From a checkpoint of a small mixture-of-experts model trained on Wikipedia.
Experts: 32 experts in each of 13 layers, 128 quick GELU neurons an expert, 4 picks a token.
Below are experts of layer 9 (counted from 0) of a mixture-of-experts language model. Rows are named router (the router's row for the expert), up (a neuron's input weights, with its number) and show model dimensions 224-335. Each number is 128 + 32 x the weight over its row's rms, rounded and kept within 0 to 255. Numbers have three digits each.
After each expert's rows: "mostly gets" lists some tokens that are sent to it at least half of the time. This comes from a sample of Wikipedia text that the model never trained on.

# expert 21
router:117085161168161068157064152089120135084069128147115108112139111153088108118151119209138122079078137023092180114111136168196079092138173096105102154107149109115101115155135070135117130151130119162144124137174183174142147133087126161141098136187092154162118156146173109120165125110146110134114153056162145102095148121087137123125142137133
up0:156111142068162093140108090176111057137152180184121145066133133110170134125131178071183126078128119099127163143110102052155075098146133125118106138132127137113187128134091191095096146090116140127134143191205154120136183110149109179114144112151117150130115137086147119116182147139136093074103113123109166115072098118182128177141157149136
up1:163107063121128146140134136141142105088172182168159100141124082119137153153151137157180100119113148169121143065098140111207099144149177088171119133111112139083128144158121107112135059090182129126154117119107061119099126140207135136134115161109113109167060116135106114148058129187100145175128143185123161145137149093137142158126087177141
up2:074111160157122130115089164129088103114101165133094127186134047123131126074133108133120177119107167091136069147133095159138113153106152165140134175124124132179084090135157177126131099177120126089121144168158106140155131119144105111126122101074163130161116132109114149082134138140121174180149124110115083107153188149139094147113125141117
mostly gets: " school", " home", " city", " house", " community", " water"

# expert 6
router:195122148131110129175152118123145156092129126134102126108122057100136073147128106188176171102110139021160164162155140149194079092057141138176176142102113105110163176173158119147082137179078142183149109134125128189110205074088110168128106097137112159134122153129123144071177122128120087154121172167185121122114113093100113142123121164116
up0:124083155095114106137142107144173191124104138114101150111114105123124079139144136219137118070072140059115122162101081094124164174066155108103138143105129092124102172123129228097116153150161128167147119066103114120147081176104158144079128119103104125058106160102092110081099152133162139162077144090121092169066082078125079145057062098118
up1:126094077108110137116118075100081171173142122109115172058161138100173075151164069112150098110101117070053019149100167126069131136123119164116130159086126134083119143094099172133120093188119133144097110152111137097141200119148118117155055073110137111138115145109102134188104114153157105183116134143112143172142113184117137057138155129116
up2:156131114167133111123086092143119146067082118103086150145126142182125156147136110103112144164122115192139139048151152150119121153112146157107147073203102131184112211128151124106034124178149156133128136146137103140150106158116081154111129100130150087108111125127062106074176125116105059189130077128143153064014138079123146101118126092127
mostly gets: " the", "The", " The", " this", " its", " This"

# expert 23
router:170060118161100133210140171156127125115136111172143119076105131154128079119153098177157195069120125043142138133101144174136108112043160107147167128091095085077127161204090095120107110157040122140176108166107101122114151133090160158122075083131101198159100147145151149133161088139081081116090092124202190127067161114080100097068115137121
up0:098119123142161071120147142113174099129170098128134136134156079137141085136142086073134187111111090151123119138186218141108107092180127153132050086129108105161096085135145121082073192144104122120107046100148139130072126131111156153183116131126142110135130119107118127131081087104065126121111177028085137127055121140149123033107145091112
up1:148140098148105110138186109098143152144141196172138165148124115056156085140154122179078185061150137132139138170143102122182136103158125075077189104102070112143143153091151124113178129164211098113189080082079058208100138139178101179124110081114134130161159138148143148181109153106211102123111143142106163100128108151111129137156157186106
up2:172108163120127122141150118140114173129115095118129141140098103162100187059094199179154128099121127103098106139161124104179159133091120118135148112147114102048179152118108143160089150144110135113195113188157162122153105147113068165100142075138135142131121068154142090102113114068100108088114093163109121145056121101109105133074129091188
mostly gets: " United", " States", " University", " National", " South", " US"

# expert 12
router:145114145102121095157107083136093131136072139156088087076090169088107128087143085151146179077146145047133177118082148133138137088137128178138146174117153077076163125124196116094132113125136125092231138164158122095130103116124140154152110116105093127147113112146121075114156177100117100166118167110169102059061181104107104165094156207082
up0:090118128132118090066071202137157123126140147098135115155152089149146072150090116158095166095164130078130124072117082094095193113142108140128127133129126154180173118103196137155127145137117151176033121151148153151179128150062155135147104142143129124117135101102144132099164031174127112163113110222054161170163133106111153163169153096122
up1:080123118148132114054150135155074116121120102131110099140121136181152129137183064220205140086134132153128122123171139070103103138092121176157134135088167125061114059094080098052144136103170050202107174090122146135092052112120110117159105154071131127117071159059080113123147134153147139173106205124133093113157141126119134097081109136085
up2:178158154131127154118151110112129212094072085127121178104110162052150138137165114178165161099084144113101147137168111107139162065119118191179163079127127150095126106130156175110093111102157124051154169128160122055138173144153122184097148109164198119113099090135095084099174162131101111129101112103166133104086189167113090154136182131076
mostly gets: " they", " who", " he", " but", " However", " This"

# expert 3
router:190049136147081082158127189086111139117154093155104085112112148166156097081182136167126152128147117094134114071162150180124142100119147184182162157081147085110136155161096105113093121154099104135137116111154124133095147080124120135174101092087135145107114144132132070113163142112139078172127149144142118116099140088102084120102089146076
up0:125139084134067141150125164103122154118137179143149156096089151141149112081118116115123114171137094099128129079114088104124147171092164143081087120095115183143204191107147135070139181155168112122103125206161099132148075120120135137158095187158150088177139118079121126118135126139202120123086204096136164114137128167107107099127150106151
up1:183128103118128063113157143159127115169121213065086138144089138147071095151152059154128152103105170094102148123174067188107198085174177129184079122122186090130138133073144169139150131143154146152103099135102103058093152143105068126165148152055082141173168155089143131119175096108113172116097134160150160148106112163146129096108116068135
up2:146144122141167131141162186165123112109092088152245144144115096143151143019096133141094051136084127088140098117176091165153164068106122100156119118097172081111148139174114144097167190129173144097196152108159125140160077134133130161158165146114148116146100140077079086084060111151149129103165129114169165180123142163143179092079157141148
mostly gets: " October", " January", " September", " December", " February", " November"

# expert 15
router:172088099146096093140089151135152142127132119154120137077098098126114114109151083126156124127143119017123161128126149177144077117134190140127112209111122105112114171150117126138088094161073065135191100100141059132094200116099186142157108064074088145154220143173165123125151161153152114135086145103111164110081137087111133115112137162126
up0:091065143205118065156095113127069176110132193157130136101116138188098125163146127103168206159130119102164103113135188174211110128089195195119101167146170093118107129132133138071153199104126147133138100107112089095098145172130189156129110185159096147111150167127176055127078191130190122114107072119143177130112123139163131113102125133143
up1:124075116143121104192160135129154109147160094166124083100126094102140091131130117134132117116127154095093111105106098111125119100117064089187086177166128157139131116129161142149068128138120137145179118083066131162100167090173086165083132139096088137116121126095113153100159112090191129144135157178145110152161146079208107185097154135083
up2:130148090108115126090065155075128170148153113139120105155133045131126080129074129139098139089105171050115070130196188140097145114147149146146135135136116117200179172177141118068153119204104152169170112160129119117123115161087148136045137095183122126123117140084108169078150181122116165131038139097134153088115135144144128101093166180175
mostly gets: " with", " including", " where", " during", " include", " on"

# expert 0
router:156119108129100101111112169130171195079113123101090139123148109110153074103153103142126150099110144073154144133133119122185097077138181153139165135096133088110124130174156121105122159163140083129123146155134181195094194123115185155192113092120145135163197143180154121115167116147165116165102136141145168138124172125117099137120124188152
up0:113120144131162155144111129137147089191111162133143116130161115189135130045100109113087171150109075102138108143135158169106129121214134132144119111163154113119149114099146117138097103123096142134103161157150119179123151161135109119069150108122129138171108107153153192150108084185115082171144120141181098125099115137121150030125154119112
up1:139152149214093096101125102150120200074131173118084090133180141142129146140151158107091134155111120059160105118163136025133102112156164132123115159137098121154198160135097156133166128124160063088157100077132191134078089035151094113168115191155109132126107106166184079135169144136118141104107109121050156105067097104113103140097119188136
up2:122153129083111122120073134125188207085149129149133098115141154162096088174141065132133168100104147255162120169110085092141158070098174167140172048161159103124180133121108095165137100110141113134162139089134110082116154157083107131132128115147109137141116159143089062170083106072192099132192100101094162136146116082148141109134114123127
mostly gets: " non", " large", " social", " human", " high", " different"

# expert 1
router:102147119118112092159117133125089101128102099123091133159117129063135114051140141109127098090119081129114166136126140173157132112017127152235156186114158049060190189212172128183046163156125121140173115122140098145102132121121168129142125148148076171110164115127126104081139144135142087121147115097145107080111108066164112105106157110131
up0:106102115160150101131121174102071101171119135161152123133053140107105152110146079130138194132148135107128136135126139124199173149129117159128121097116136108088098172123135123168049150154117131103115126145078073111168122093180148121138155149110115120183085124170096126123120078119178132161125094179159139053189117086134152128141116167099
up1:116090109176156122155125187113150157117172141089100109171101110145104155092157130109151103134202128125146168071179141117146083057140178131179099114141160148105097089125162111117134121140153191114110101168140133145167144124101058102090041097066127142138094127104146116070113168127087160090135167103156107163141120118064142146113123163166
up2:133116143117143168159107114090144185123098107111145160150110160180166128097186134129193154088158143099117178137188144171073140074089136131115137094153153135112099083191116073161187075038087127163131104128137135090130144125165151125105075130109119128145079136152134149142130059128137094183200091144140114088103129114117195085145104088102
mostly gets: " K", " M", " G", " J", " E", " Al"

# expert 28
router:150092087105101103185133150184113139113041153146075145114125124129140096119120152174168222075022086119124179116066121111138075119086100144122155145104153098102152160121106082140041183161148079114153079141109103111079206113053157150138102138116133167111170080122120126088167098147198107163139167114156130133096142087105098086108144146140
up0:109137096123072142140112147146151178119196149127076157127112130255147088138073155148139183096130145121097136138082186169143104140064092064100148122142185110126051092092084152160098151185167113109139099160085127134137109122115107112102161168100127104146182093204149141172128134144129116156118153132144122130048113099158061134173175075079
up1:163143113149096164117118123101128125144138168093115103160156163126079109119116163145060142183140123113102134087172176110083121122152157117066095146115157163154143087103090132168113197146095160128095116172140072087080029113095124164161103148165132118112112111139163201102116150082142176137181174134126112122140109105080139152057104126109
up2:125151149105132083115094143141127101164110132121100145095165159178150133085127199131076159110119136185171119156099134138113071096076149107094145071100122125064140155106178190113098193135165148105139119096088099147134128139156119120140165174142094185173113069115079110162103063144136094060096166136129141105123147132090161122045101162095
mostly gets: " (18", " Love", " You", "_1", "_2", "!"

# expert 2
router:149117132143127103152126135115120131076070082145130066104074132112104111055155129175121105031083101043060187117110135166160077125171155147128140149119132135044146192143111066164126111157110129108133127126108150154086150113093162153145102133103117168180114133123125119106167152100139131089112174072148112105084121107120110101173147168112
up0:089216076097146152093183129147141141103082120075105114109111155154190115113123179106100160171116147143085125129124110122089118149111122111100107126133119115187081131141116073094138148197121103127098102154128098127123146141114166129077172155112154120124093125135174159166096187092146096063073137098172105125133105095109113121111167096077
up1:097140165175088093141162112076144139121175167091173087082128094126135131132143128113162079135125143103104105141140116104166133101142182243131182156152146106146127148097129054114085112115086111170076147214071129239176106170103074134104138158160072060143081130144139124136169164151166114119172103144189119127107058125128094128102109145161
up2:119113186205170139110133109144061098138160122117163102109135062154083141183119124114129140137121158095119157138176099120137121125142111103119109087173134121116130144121022172151159116174118121138154117143147126141102165099193084134166141081135095111120124126162071093112129119069128199173107107074093097160114140134158104091091138103124
mostly gets: " game", " information", " Award", " Film", " song", " music"

# expert 24
router:102123134122133099154105135134135133080057121183090086083057130165105095130178135156137098111118098072096154083108153150102101087127129129131177164113103109104114170123114089133104059179090152116168116077148119134069170133092085104169118095158081156142125133138119112081184120097142144074099142073173117138151082108111121103159151183113
up0:111157203082099125144112149138132159130154128121127159143094085133126139113093123114199090101057118131096146119140105202162134103140074151137131131114122111119079133128101111151180138168181162136165133115152125137083041102117151133134149064166114086176057113181096104130142132149137115113169178181151137064148091101099161109184101133075
up1:128079111114163114113152084125094170199150111133113104097066091181121113164149084126126182139125137156159102125166131134094173125148158103138102182090158089121097170132142154145130116055129153141126111068169081147107111140089087158157133116151120141119071180123037125082148185118102111144149100088123135127096065145106119065113111112131
up2:176103157172121160160102125094131140118155107122056136119148174170120126123073111144124121091155127158154070165063226166119042147115140146140087136087108130077130207097112175137110117160109080127094106144154148188157125189164137157123159131119140152108089118124167109010119117153105149136117068124145129106137143130143144101149071119102
mostly gets: " League", " List", " Party", " Location", " Division", " College"

# expert 8
router:160105065126160139140072168166102121113038112107100129156064106175177097039176137147095151134136106058129164171088160159137106085104149165165170152079120066156209157128113077145133132138091104127164079091117136128097142096059124128144107095132107183145107152154167155081175152138130068127112167139216166126119160102088120081072147165139
up0:109164116152180114105157173063100136137080078157138150077134165123151143108115093080157112092133041117141107156129130067159082102135122089136137141105106149103180148158116102078116161127112111140200107076050082178162129113132144195116112069084123131064148103111136039102143147094160135091070104173169146142159138095131161153122098127119
up1:106104107146108131111113156132152125104124186074154093132149148164124159128176127121109212130190075179177069091083133119147117046113113158136126115112134136121105064158098066088086112137089136107176100160140107145154092121135100172119160134132112082139156140148106130198146115158175134094178112088174144114087094157166100108138134103067
up2:124113089117192176187095145153126102132088085084156117168139176224122106142111148168138087129156121133069157081110115132139143089109106165089099143137069118117160111113144119159085160142155093102182106131135100166104148165121081116127112095160138123153123172151083136082197148157120130118125123102137156145124076128148106105123119168159
mostly gets: " Mary", "ron", "ib", " Dan", "tha", "na"

# expert 17
router:169110138162108112134107127073083159106083102155163154124123149129171090136137084135151160140116122072107150109156156202184107159059168100128134111081165080106080194168158126151128147154084110161151136174182110122120162096122145154123071086105111134111143154133099125117128164089129111115120148146182158050115130092155130176065109155085
up0:182118101104125077185146119106125145077176057103122130121174051040168173117104145152114119166088143123117106133062121110148174088170145139110151081118149114132135168117093142111057165142096113156150119130119100140141072107124077138185175141134128079139114123136203216132160082114147131118081113113135124211133122110150159125108096155146
up1:116137107190076144135139111050073143119183190159152175103149145089147071116135097130115092087122117070083116124077164129106154092108136122136099124096125123128124148110091069088123120101159103111153168126168129188091079124093109159136098154097175138151143113134112110119109120106144100145118158129103110174127113163177074154155082146104
up2:158098156192099128075157126109175116149119098136155191138152090182089061105150137084186074125113113134125152141123110123148132164100142154147125121088115098128154099187159117098145118158134129111128145082093028118174164190094139139170064094060109168101125061139091094101139061147138149123100120238108159126092130114130094131134204136104
mostly gets: " throughout", "·", "Billboard", " COVID", " JPL", " °"